config = dict(
    d_model=96,
    experts_per_token=8,
    d_expert=32,
    balance_loss=0.00501,
    tie_embeddings='early',
    optimizer='soap_variant',
    lr=0.00796,
    batch_tokens=[16384, 32768, 65536, 131072],
    dataset='wikipedia_en',
)
Below are experts of layer 5 (counted from 0) of a mixture-of-experts language model. Rows are named gate (a neuron's input weights, with its number), up (a neuron's input weights, with its number) and show model dimensions 0-95. Each number is 50 + 15 x the weight over its row's rms, rounded and kept within 0 to 99.
Before each expert's rows: "comes after" lists some tokens at least twice as common just before its tokens as in all text. This comes from a sample of Wikipedia text that the model never trained on. Tokens count by the router's weight.

# expert 29
comes after: "0", " | ", "3", "4", "1", "5"
gate0:33 63 58 62 54 39 57 23 47 36 69 54 39 31 40 66 52 72 45 61 76 33 47 72 53 61 65 46 55 50 53 54 38 13 67 48 59 47 61 47 33 47 50 32 64 19 61 50 52 49 41 51 76 52 71 53 56 52 45 49 67 47 77 31 44 50 33 67 49 66 44 51 56 61 14 56 63 51 02 19 44 77 67 30 80 35 65 39 56 42 46 61 63 65 58 57
up0:66 21 60 66 48 64 46 29 53 43 64 21 62 60 74 63 62 62 35 54 59 80 46 69 37 42 28 71 64 40 69 57 65 54 49 34 49 35 57 59 66 23 49 22 64 37 90 53 37 66 73 52 73 50 74 37 42 52 45 50 47 24 50 51 37 50 46 64 35 35 51 55 62 37 23 52 78 46 77 23 47 39 40 45 47 76 29 59 57 52 58 51 41 41 62 43

# expert 157
comes after: "0", " | ", "3", "1", "4", "6"
gate0:38 68 35 34 19 45 52 47 54 64 65 57 57 58 54 60 64 53 06 54 54 33 14 41 80 39 39 62 40 50 55 70 53 33 45 47 56 54 42 42 77 53 39 67 54 72 65 51 28 72 69 65 33 69 51 62 36 44 29 35 30 35 43 66 56 39 59 62 37 59 56 67 51 69 58 61 31 67 45 59 51 41 59 81 37 46 66 64 49 51 67 22 84 48 70 46
up0:49 69 68 77 67 45 38 51 47 64 61 45 60 18 62 44 47 60 51 39 54 37 43 36 45 23 64 58 60 49 40 83 58 47 47 55 57 62 48 36 66 42 54 72 56 50 72 52 47 34 55 77 80 44 15 41 42 63 55 70 66 55 54 45 34 27 55 59 84 35 39 45 29 36 07 51 56 60 62 57 70 73 45 50 57 39 56 47 33 66 70 56 58 26 24 66

# expert 46
comes after: " S", " s", " C", " P", " F", " f"
gate0:19 40 69 59 57 32 40 76 75 38 21 46 38 41 68 54 61 56 31 66 44 71 41 59 57 35 58 49 52 55 32 69 53 68 46 39 67 57 57 48 35 63 46 73 80 26 45 48 34 52 34 44 44 29 44 73 45 37 45 57 53 28 39 60 67 38 41 46 69 40 37 65 78 51 77 12 41 49 20 20 45 45 67 72 36 50 59 69 62 55 63 51 43 60 36 40
up0:25 59 55 42 85 44 34 47 43 76 60 59 17 50 70 55 59 25 41 59 40 57 27 47 21 36 37 51 39 45 50 24 39 28 53 42 38 26 60 67 39 85 48 47 67 43 46 24 54 48 71 51 22 28 51 38 30 43 55 43 66 68 44 45 63 52 59 31 75 48 59 63 69 57 50 41 61 52 21 54 57 47 47 49 19 52 79 47 70 34 65 64 56 50 48 50

# expert 96
comes after: "\n", "\n\n", " *", "\"", "- Genus", "- Species"
gate0:75 61 54 61 55 59 61 41 38 42 58 62 57 36 63 57 56 42 39 64 50 74 54 29 42 57 46 39 29 36 22 53 52 47 26 62 50 63 53 38 45 48 67 48 47 59 37 49 36 70 50 02 68 30 63 64 54 71 61 84 38 45 41 58 47 56 25 56 49 20 47 51 24 27 72 55 66 13 39 49 57 38 80 62 74 57 60 69 37 63 43 46 34 37 74 49
up0:69 47 34 39 29 39 54 54 57 81 76 51 50 72 55 66 47 79 51 59 70 44 47 70 63 55 60 22 50 30 61 48 57 49 67 25 44 20 37 37 44 51 50 23 72 31 86 55 74 51 43 62 29 61 56 57 65 30 44 36 41 64 51 22 50 31 52 27 39 47 36 51 47 45 53 19 50 61 68 51 56 47 65 47 40 48 62 14 52 34 41 36 42 73 48 32

# expert 100
comes after: "\n\n", "\n", "====", "===", "==", ")."
gate0:66 29 34 51 51 58 57 50 36 89 53 73 53 80 67 61 47 52 55 51 67 57 41 68 70 44 53 78 82 77 62 54 46 53 63 67 26 73 52 59 47 60 46 33 42 25 31 46 51 44 47 43 52 48 41 45 25 42 51 99 63 39 35 51 67 20 67 54 59 47 68 27 52 53 39 37 42 55 68 46 44 44 56 66 32 56 37 58 55 42 48 53 38 50 26 44
up0:67 66 28 33 51 75 36 60 63 38 39 65 66 41 44 67 42 51 57 66 58 66 29 21 59 39 58 71 32 60 34 51 85 60 46 53 50 73 74 54 30 66 42 33 46 41 34 43 77 51 26 59 31 77 51 50 33 57 66 62 53 39 54 54 43 41 38 55 84 50 40 67 23 59 38 53 64 49 50 42 40 58 17 29 37 33 57 40 31 67 72 63 53 72 34 54

# expert 133
comes after: "\n\n", "\n", ".", ").", ", \"", "\""
gate0:54 58 51 46 50 44 61 67 40 49 71 54 80 48 63 35 47 41 36 40 55 73 79 41 66 70 49 53 64 42 41 61 43 55 77 71 63 34 27 44 34 70 66 58 55 54 36 65 51 42 39 50 46 65 33 11 78 44 10 63 60 60 37 36 75 55 41 30 36 61 36 80 50 70 43 52 55 56 31 64 45 57 35 49 87 29 52 41 51 51 56 33 45 51 19 45
up0:75 55 81 42 53 45 47 55 52 82 52 29 58 55 32 38 30 18 54 46 67 52 58 54 62 44 29 63 31 20 44 37 36 62 50 64 79 54 56 64 52 53 62 62 77 39 66 64 70 57 62 60 63 39 61 57 70 50 40 41 60 73 71 31 59 54 43 19 82 77 46 42 70 63 47 61 56 67 53 54 50 44 36 51 25 19 72 43 40 32 34 63 44 50 38 51

# expert 239
comes after: "\n", " | MF", " | FW", " | DF", " *", "- Family"
gate0:48 67 43 58 55 63 60 31 61 54 47 58 72 41 43 54 55 51 23 54 57 69 52 59 61 37 46 40 58 87 64 66 28 54 76 62 60 42 60 99 66 16 39 28 32 45 50 29 50 44 48 67 56 65 37 32 40 27 26 41 29 27 50 51 60 63 62 81 46 68 30 38 47 25 52 50 30 39 38 43 51 33 60 71 45 63 36 42 32 48 42 52 44 58 72 54
up0:60 53 66 62 43 64 64 36 30 62 71 49 64 56 50 36 47 55 66 47 76 43 45 30 70 43 77 35 73 79 79 54 25 40 79 53 77 31 55 38 63 63 48 38 60 80 57 59 43 47 36 48 68 41 39 35 19 44 63 72 67 67 59 43 62 30 59 63 41 50 64 68 31 65 45 39 57 45 40 59 39 25 37 53 52 36 67 56 19 60 21 59 43 36 41 62

# expert 42
comes after: " |", " | ", "|", "\n", "\n\n", "2"
gate0:44 63 88 55 58 43 74 33 51 54 44 37 39 39 42 44 52 58 26 30 47 44 39 75 19 69 55 32 62 42 34 28 40 51 40 36 34 72 64 62 52 55 72 36 70 75 35 18 57 63 35 48 36 42 73 26 39 51 48 17 42 30 60 46 50 67 27 33 58 49 60 23 45 60 44 35 23 53 26 58 74 50 67 56 41 28 56 38 56 54 52 63 39 46 42 51
up0:67 52 62 36 54 40 44 59 66 45 49 40 78 58 00 49 40 50 35 20 43 63 59 54 50 44 59 34 29 70 45 60 47 77 60 58 62 38 59 41 59 76 63 58 77 39 40 63 43 54 47 71 60 32 68 53 64 34 32 43 54 62 41 69 77 46 50 43 74 40 23 69 33 42 40 36 37 69 18 38 58 37 31 37 50 77 62 45 61 72 51 50 34 51 66 55

# expert 198
comes after: "\n", "\n\n", "-", ")", "- Country:", "- C"
gate0:58 39 33 47 57 27 39 58 76 52 31 59 56 75 60 62 56 17 45 20 60 57 60 60 46 39 26 37 31 48 49 63 43 47 57 28 64 49 53 33 44 51 60 47 51 66 51 39 12 36 37 57 05 73 61 36 42 51 37 57 50 28 13 29 30 48 66 55 44 44 64 71 29 34 38 51 34 37 54 43 48 62 65 58 57 72 51 63 34 39 50 54 39 54 70 19
up0:42 38 54 54 52 52 62 74 36 39 49 21 33 82 35 69 44 59 99 41 43 32 35 52 44 48 60 54 26 50 63 33 53 44 47 53 58 58 16 46 50 48 47 42 81 39 43 46 46 63 08 10 38 54 37 62 31 29 41 48 60 67 33 67 55 47 57 35 79 65 43 32 57 68 54 46 57 56 46 40 36 32 60 44 43 50 51 33 46 62 52 53 47 43 79 64

# expert 204
comes after: " | ", " ", ": ", " (", ", ", ","
gate0:31 49 68 24 51 51 56 59 39 51 65 41 48 62 33 60 54 64 50 60 83 38 44 57 52 38 24 67 25 48 64 57 56 18 26 39 65 39 39 38 41 57 52 53 41 52 45 61 71 25 59 43 37 34 58 55 36 55 49 57 63 55 26 32 87 57 84 55 53 52 57 15 40 72 42 50 29 46 73 46 66 31 24 31 64 60 49 54 31 77 26 56 28 49 44 43
up0:62 62 49 53 59 73 28 51 21 39 62 47 51 19 60 31 33 11 40 29 37 42 54 65 52 77 49 55 67 66 67 23 55 26 77 50 65 57 48 25 25 63 37 26 39 47 57 28 61 50 50 19 48 41 45 59 40 54 49 44 66 66 53 56 67 30 44 34 52 45 47 51 61 47 59 52 43 30 44 42 40 42 68 49 61 28 58 38 54 72 74 35 47 88 68 48

# expert 209
comes after: " H", " D", " W", " T", " F", " E"
gate0:42 43 74 66 55 37 34 31 58 82 43 47 50 55 31 40 60 67 71 46 51 55 64 56 42 40 63 39 36 30 52 65 47 37 33 35 40 24 64 37 21 76 24 61 33 68 35 33 45 49 41 65 54 62 62 31 50 60 55 69 41 26 63 42 00 23 56 44 62 63 54 63 76 66 56 65 59 62 59 54 49 49 69 43 35 64 77 67 31 44 42 46 47 68 58 39
up0:73 52 48 34 46 50 41 51 62 67 33 53 03 50 44 41 26 32 68 53 21 53 51 58 31 45 27 35 80 58 43 50 29 47 49 56 66 53 62 50 42 65 35 53 52 44 46 87 30 41 57 88 59 32 24 31 31 31 35 31 61 44 55 50 67 53 55 56 63 43 36 51 51 78 30 42 42 25 38 59 28 36 74 26 47 65 43 48 51 68 37 52 47 40 52 43

# expert 24
comes after: " | ", "; ", "0", ") | ", " (", "–"
gate0:64 42 38 56 36 38 69 55 61 40 48 36 50 27 68 71 61 39 62 56 33 55 27 70 58 86 80 54 44 70 66 38 81 43 52 48 38 77 42 43 60 75 35 36 32 55 66 29 46 37 44 52 65 56 68 34 44 36 41 52 45 20 80 47 24 50 53 33 82 72 39 60 54 46 57 59 37 48 62 49 51 59 50 56 46 64 54 47 78 81 41 23 67 42 47 47
up0:31 50 71 35 50 57 62 37 48 51 40 83 61 15 56 68 45 63 46 44 54 64 20 46 52 69 57 33 66 67 62 19 85 40 68 52 35 75 48 84 57 71 71 59 33 44 55 15 38 55 50 42 54 59 55 66 48 62 54 51 48 36 54 61 63 34 33 55 54 39 48 53 36 56 59 74 45 47 63 44 42 18 51 78 71 54 59 42 68 45 60 69 44 25 45 42

# expert 38
comes after: ", ", " in ", " (", "–", " In ", "- "
gate0:52 62 29 46 83 52 54 49 46 50 38 37 49 25 76 59 48 43 25 51 45 74 96 33 43 39 62 40 49 64 74 33 53 57 55 44 50 62 46 57 56 62 59 52 47 22 71 46 51 51 58 53 30 63 68 75 60 54 35 62 56 30 54 40 19 57 37 61 41 61 62 70 39 32 49 55 34 86 48 63 63 30 35 36 41 50 34 46 29 37 32 76 59 28 52 25
up0:27 48 39 93 69 67 57 53 59 55 48 45 68 82 74 82 20 55 43 37 54 65 51 43 58 55 50 55 66 64 63 58 16 55 62 31 56 59 71 68 53 29 28 46 60 34 49 68 74 53 49 74 37 74 49 43 59 74 25 54 46 28 51 62 37 44 49 49 45 78 71 46 32 58 55 39 49 32 55 46 39 56 50 16 38 62 65 49 49 63 59 62 45 33 44 55

# expert 252
comes after: "\n", "\n\n", "-", " |", "|", ":"
gate0:83 47 76 23 42 67 16 62 56 46 55 44 27 34 59 46 44 40 37 74 28 27 37 52 43 67 55 64 36 55 69 28 48 60 47 47 54 38 59 28 70 76 61 47 19 30 52 38 68 68 58 68 62 63 48 52 44 37 55 38 60 68 47 49 47 65 52 68 42 47 56 57 55 33 59 29 55 55 52 46 56 49 50 40 40 61 99 62 26 64 32 47 66 56 37 30
up0:63 45 57 44 58 55 47 55 46 40 53 26 60 34 23 70 38 34 28 81 59 40 37 47 72 61 73 73 41 68 54 43 58 54 49 57 56 51 52 37 51 40 80 66 32 44 44 74 79 49 57 80 58 64 36 81 62 48 31 47 65 32 57 53 35 24 75 52 51 65 38 49 49 45 63 55 47 40 46 28 52 37 56 79 25 49 49 37 59 71 37 75 56 20 81 61

# expert 172
comes after: ".", "0", " | ", "–", "; ", "3"
gate0:87 68 28 51 61 44 43 43 40 58 38 45 48 28 71 47 99 49 30 59 45 47 38 23 51 63 45 22 28 57 46 37 73 32 27 54 73 20 68 59 57 73 52 81 52 26 50 51 37 58 34 61 45 49 38 54 48 64 50 58 25 20 39 63 68 63 48 48 37 36 56 42 52 66 51 65 44 53 35 49 66 54 51 43 41 52 41 47 43 52 42 23 48 52 76 35
up0:86 52 20 50 44 55 56 64 39 65 41 34 51 32 68 48 53 49 41 37 47 47 44 16 69 42 65 23 54 42 61 59 49 47 32 50 39 22 32 46 39 78 50 53 70 59 26 21 49 49 37 31 49 33 51 65 53 30 62 71 39 24 72 27 48 53 35 68 29 68 49 85 21 52 45 73 56 46 65 37 41 28 29 43 41 43 41 50 39 57 43 53 45 40 67 43

# expert 30
comes after: " | ", "| ", "; ", " ", ") | ", " ("
gate0:70 53 51 19 44 48 64 44 49 61 50 43 85 78 54 63 32 38 57 78 69 58 35 57 34 55 59 33 42 50 68 53 68 57 64 39 78 52 55 65 41 69 53 69 73 32 56 79 54 69 49 38 76 55 41 48 18 50 46 74 42 47 56 20 14 69 45 17 55 68 59 46 57 42 46 54 46 38 67 43 38 62 53 48 45 32 46 58 71 56 39 55 68 23 48 56
up0:64 47 54 47 52 66 50 43 53 43 47 40 42 27 82 15 45 39 55 34 56 55 76 80 33 58 56 43 58 63 65 83 59 54 52 33 37 47 22 54 54 75 75 37 46 69 37 42 52 53 71 39 65 47 63 42 52 64 40 18 51 60 30 55 83 26 77 57 58 37 28 47 46 44 48 62 45 60 26 52 74 59 55 44 52 84 63 47 41 28 32 63 56 57 47 29

# expert 206
comes after: " | ", " ", "| ", "; ", ") | ", ": "
gate0:40 49 47 65 26 47 76 52 54 56 60 81 16 24 55 56 35 70 47 35 87 56 38 47 44 54 55 69 09 52 47 39 60 60 44 51 57 35 44 48 60 43 64 23 52 45 36 27 65 67 50 52 68 48 71 29 75 28 40 35 55 55 55 17 36 69 56 43 79 33 66 49 55 32 33 30 61 43 53 46 52 37 46 35 53 61 61 43 69 31 51 51 53 39 63 76
up0:72 57 39 53 41 71 49 25 44 43 31 35 42 58 56 25 32 52 50 42 67 61 39 51 77 56 59 61 58 50 53 69 42 42 50 61 26 13 21 56 42 55 40 60 48 70 29 62 61 54 46 19 84 25 46 58 56 71 54 38 62 26 67 67 55 42 38 66 50 29 54 42 57 67 50 42 55 58 25 19 41 57 36 58 46 26 52 51 79 47 38 79 47 63 39 25

# expert 200
comes after: "2", "–", " | ", "1", ".", "; "
gate0:50 28 36 42 74 56 59 53 49 52 51 39 67 52 47 37 63 67 52 45 66 55 58 63 53 76 52 69 85 64 42 60 38 15 18 54 57 53 27 29 40 53 12 66 70 49 51 35 43 58 65 72 59 44 61 52 45 58 69 61 46 62 53 42 67 61 40 57 47 67 52 82 47 64 65 60 59 43 41 88 61 41 40 65 57 39 54 78 57 83 57 45 54 85 54 42
up0:78 54 44 70 74 36 67 25 22 53 79 65 38 50 53 63 30 51 52 29 21 56 41 41 40 47 50 63 53 55 77 50 63 27 58 57 47 56 58 54 60 33 46 34 28 87 31 26 40 48 45 31 39 28 42 29 35 49 47 42 46 42 50 55 62 69 61 54 48 69 62 57 66 44 48 61 59 49 85 67 42 71 21 49 69 33 57 55 28 38 36 81 50 57 46 56

# expert 145
comes after: "\n", "0", "3", " | — |", "4", "| L"
gate0:37 32 89 44 25 31 75 50 53 29 67 38 62 45 46 50 43 49 78 46 26 72 44 74 60 42 42 23 62 51 39 49 55 58 81 43 59 37 50 78 52 41 38 52 61 74 42 46 36 81 82 50 45 63 48 67 68 68 39 47 55 63 50 46 64 35 32 57 60 47 30 48 37 25 32 68 68 55 14 55 68 53 63 46 45 33 55 61 52 47 35 49 54 66 57 30
up0:50 42 56 82 61 36 51 60 50 63 46 27 34 54 37 70 30 62 41 38 62 54 43 20 29 40 65 54 63 43 43 42 55 33 49 64 68 60 41 34 55 71 70 48 17 42 53 78 41 44 59 52 38 66 33 42 45 50 61 40 61 69 48 45 18 49 37 21 35 64 33 65 68 48 47 59 40 52 33 54 70 63 65 94 22 59 26 32 73 53 44 38 51 43 35 29

# expert 81
comes after: "\n\n", "\n", ".", " –", " -", "s."
gate0:33 48 43 58 55 29 49 34 50 62 54 42 59 49 34 34 49 53 54 62 26 57 51 81 34 39 67 28 64 53 59 80 41 78 70 49 33 54 15 71 60 40 61 28 30 40 48 56 43 40 65 58 51 49 58 14 72 47 46 32 59 51 33 59 57 49 41 64 38 66 55 44 66 37 45 70 79 74 50 36 72 58 71 48 48 81 27 51 67 55 55 73 38 18 59 48
up0:70 78 25 42 55 46 61 48 54 59 35 22 50 74 55 77 66 66 39 83 47 45 37 25 48 53 39 44 50 25 50 28 52 21 48 40 67 77 49 61 47 53 46 50 51 52 54 48 43 85 28 19 44 60 55 74 39 66 41 39 47 47 31 84 43 48 35 49 69 55 74 27 50 48 55 58 48 70 45 21 62 47 44 70 40 47 23 42 66 55 45 55 39 64 53 64

# expert 230
comes after: "0", "1", "3", "4", " |  | ", "2"
gate0:47 52 64 48 50 57 57 65 28 22 43 49 48 44 63 23 36 64 61 43 45 69 35 67 37 45 59 43 52 35 32 10 43 31 41 62 77 77 80 58 57 36 57 54 63 40 54 52 47 59 60 79 39 54 63 65 47 45 45 48 34 52 46 59 53 26 25 51 50 31 20 57 30 24 47 45 46 67 18 52 56 70 58 58 44 57 43 23 51 52 43 15 65 53 14 54
up0:50 23 48 16 33 40 64 58 62 69 57 57 41 63 43 66 55 43 77 51 63 28 50 43 51 29 64 55 17 49 60 45 55 75 59 49 36 36 35 31 37 48 38 41 70 45 49 44 39 34 44 56 39 70 60 32 54 45 37 48 79 39 23 30 52 51 65 49 69 81 32 51 86 60 54 47 40 46 68 58 46 20 42 27 85 50 66 54 58 33 47 71 44 64 65 35

# expert 108
comes after: "\n\n", "\n", " |", "|", "| Party", "| No."
gate0:40 47 50 28 75 49 51 49 38 40 59 37 06 39 57 62 56 20 47 26 47 66 72 60 50 64 54 38 32 50 59 62 45 64 19 58 41 37 68 51 42 70 25 50 45 76 38 47 31 84 57 31 42 49 36 34 66 66 34 50 65 44 40 43 52 62 54 71 78 51 40 56 31 25 21 44 41 27 67 25 61 55 39 63 54 57 49 71 39 46 30 67 52 49 56 33
up0:62 51 56 16 47 62 69 32 56 48 56 45 49 71 58 64 62 36 68 42 49 39 70 43 64 58 49 77 44 43 63 84 56 58 44 59 49 05 67 49 47 71 32 44 46 51 39 67 40 72 46 43 37 40 95 41 43 59 88 51 50 45 56 43 63 63 37 46 46 41 72 61 35 59 65 75 54 51 40 41 29 49 46 66 47 59 53 43 29 71 53 55 34 25 83 41